Weights of a small mixture-of-experts language model, trained from scratch on English Wikipedia: 11 layers, 4 picks a token.
Below are experts of layer 4 (counted from 0) of a mixture-of-experts language model. Rows are named router (the router's row for the expert), gate (a neuron's input weights, with its number), up (a neuron's input weights, with its number) and show model dimensions 64-127. Each number is 128 + 32 x the weight over its row's rms, rounded and kept within 0 to 255.
Before each expert's rows: a language model's description of what the expert responds to. This comes from a sample of Wikipedia text that the model never trained on.

# expert 9
It responds to: Personal pronouns his, her, he, she, him in athlete career narratives, plus team and event words like Athletic, career, New.
router [102 140 167  96 137 171  82 131 136 161 162 142 152 149 157  98 106 124  94  99 114  94 111 113  83 176 118 166  72 165 134 181  97 108 153  83 180 154  97 123 149 127 135 163 199 119 115  89 106  96 169 109 145 159 127 110 116 170 102 141  74  84 130 133]
gate7 [115 119  97 109 122 150 112 122 133 104 160 124 126 124 136  49 138 158  96 131 100  80 156 131 121 122 147 110  94  66 113 138  96 158 146 163 127  97 163 174 166  93  98 113 168 127 124 108 132 130 164 137 147 119  60 131 101  99 174 127 119 157  81 100]
up7 [156 156 125 122  89  97 149 133  97  88 165 166  83 132  69 161 129  85 185 139 167 112 120 132 127  95 139 171 115 145 140 137  85 190 114  81 142 156 105 143 120 162 138  97  97 146 167 134 149 127  68 164 141 102  79 140 152 119 138 146 126 127 159  76]
gate8 [ 70 129 191 103 179 167  89 131 128 116 113 136 143 141  79 133 107 137  98  93 124 156 161 123 115 167 124 121 136 133 153 155 101 143 146  94 153 147 180 160 116  68 172 148 181  91 112 146 153 170 178 122 161 105 137 187  96 101  96 131  59 127 167 122]
up8 [118  88 166 125 149 155  86 106 123  63 136 157 132 129 154 103 136 157 131 116 159 126 125 119 182 133 132 129 138  91 137 143 166 139 163 119 116 178 133 116 125 157 106 122 155  84 153 153 149 110 189 255 136 121  60 144 146  95 177 120 117 144  97 135]

# expert 4
It responds to: Closing quotation marks around song titles and nicknames, plural pronouns and determiners like their, all, them, in music and film text.
router [ 95 150 131 144 215 168  96  70 127 174 149  91 145 136 136  86 145 100 124 163 117 120 122 105  94 121 193 144 166 112 100 186 147  70 100 190 131 121  86  96 127 123 109 113 143  63 142 170 174 119  77 140 168 101 103 147 115 176 168 146  68 146 157 149]
gate0 [133 121 110 113  92  75 171 121 127 117 124 111  70 143 101 178  52 133 105 141 104 134 109  83 149 133 128 137 132  87 110 113 114 120  56 116 107 155 100  55  93 194 116  96 140 140 131 123 186 109  91 156 151 192 131 179  63  89 189 131 171 104 123  89]
up0 [146 118 151 125  85  88 147 156 146  91 173 157  96  85 142 139  89  86 118 106 125 121 155 167 147 170 108 116  79 121 132  98  72 178 184  46 134 130 175 125 179 107 114 178 178 104 103 194 107 167 161 166 141  95 138 111 104 103 109  68 103 120  99 114]
gate1 [ 82 146 130 105 137 145 193  60 131 124 112 120 140 178 161  99 108 116 156 178  57 134 183 118  76 132  76 177 150 170 155 173 135 114 128 179 126 166  74 109 155  98  97 111  86 106  63 128 112 163  66 138 119 131 141 106 169 111 116 168  80 134 204 123]
up1 [188 164  66 105 102 134 118 142  82 143 110 113  65 129 151 165 126  84 133 127 168 163 136 168  89  99 129  62 142 140 141 123 151 138 126 112  99 112 158 116  69 201 107 153 144 180 108 123 169  55 131 119 119 146 149 190 157 112 154 126 127 146 101  83]

# expert 6
It responds to: Pipe separators, digits and line breaks inside sports, election and statistics tables, and infobox field labels such as Website.
router [112 109 105 168 141 138 121  78 117 117 158 177 152  26 141 145 158 103 108 163 132 126 144 153 170 173 122 116  90  88 135 121 212 144 196 119 161 117 114 145 145 137 107  81 142 161 151 110 115 115 143 138 148 121 169 127 180 117 171 144 121 156 117  58]
gate3 [150 124  66  73 111 143 119  85  61 114 129 156 167 115 129  96 100 155 138 133  96 142 100 144 153 131 114 151 105 164 170 107 136 149 104  54 116 138  99 102 124 104  82 180 127  66  92 134  79 129 156 119 157  89 159 164 143 178 193 192  97 114 153 117]
up3 [144  30  86 111  93 174 103 111 108 163 137 139  84 115 127 102 141 149 115 109 165  67  97 103 102 103 161 188  70 148 139 171 178 143  56  70 134  82  87 154  85 132  80 104 181 150 139 157 151 127 200 105 101 112  69 159 112 111 182 100 125 144 120 103]
gate4 [ 85  46 139 146 129 151 167 135 119  95 178  59  86 116 129 130 129  95 121 118  98 100 131  74  58  60 183  89 119 120 169 101 172  79 153 127  76  98  64 147 139 149  62 121  91 138 151 145  74 112  95 124 103 118 118 131 125 106 131 152 132 126 140 125]
up4 [ 98 156 133 113 150 116 183 132 141 111 127 133 165 129 100 137 102 134 121 167 171 151  70 157 149 138  93 149 140 194 183 105 107 120  52 175 112 170 152 132 121  71  87 105 129 115 131 165  84 111 116  92 132 116 106 160 192 199 116 133 134 152 148 179]

# expert 13
It responds to: Conjunctions and, but, commas after clauses, and derivational endings like -ian, -ist, -ism, -or, -born (American, mechanism, Chancellor).
router [119 118 141 134 149  57 138  79 110  99 134 101 134 155 167 147 128 168 129 164 141 191 110 177 133 131 127 107 127 167  93  78 133 151 143  85 162 130 116 106 166 146  92 118 119 130 133 107 109 147 128 124  76  84 157 158 146 169 150  92 204 152  54 184]
gate3 [116 121  80  95 102 128  94 184  91  92 105 149 113 131 156  62  69  86 138 204 122 108 144 133  89 132 120 141 117 142 182 127 118 128 128 105 152 182 142 142 147  98  60 126 192  65  28 140 103 165 129  58 177 118 102 158 104 149 132 143 158  98  96 113]
up3 [134 164  72 142  95 137 126 108 168 111 123 118 107 121  55 149 136 144 116  88 124  74 166 115 148  92 110  32 132  78 140 120 141 118 172 172 143 135 151  82 143 126 127  84  93 105 167 165 132 104 156 155 149 121 139 153 110 135 149 101 125 161  84 144]
gate4 [116 102 145 128 130 176 177 145 122 113  94 101 180 206 112 103 143 166 134 129 108 177 151 135 134 138 141 106 152  83 108  95 138 107 107 115 171 115  68  98 160 101 130 151 119 115  93 116 131 131  57 119  90  97 142 136 152 145 106 129 176 157  46 145]
up4 [179  81 174 141  97 133 142 137 106 140 142  80 154 162 142 137 151 142 139 174 126 147 126 109 144 143  91 175 114  74 100 159 128 116 131  74 125  99  49  78 162 172  62 102 186 124 140 134 151  80 110 155 146 130 115 133 137 108 112 123 113 146  75 148]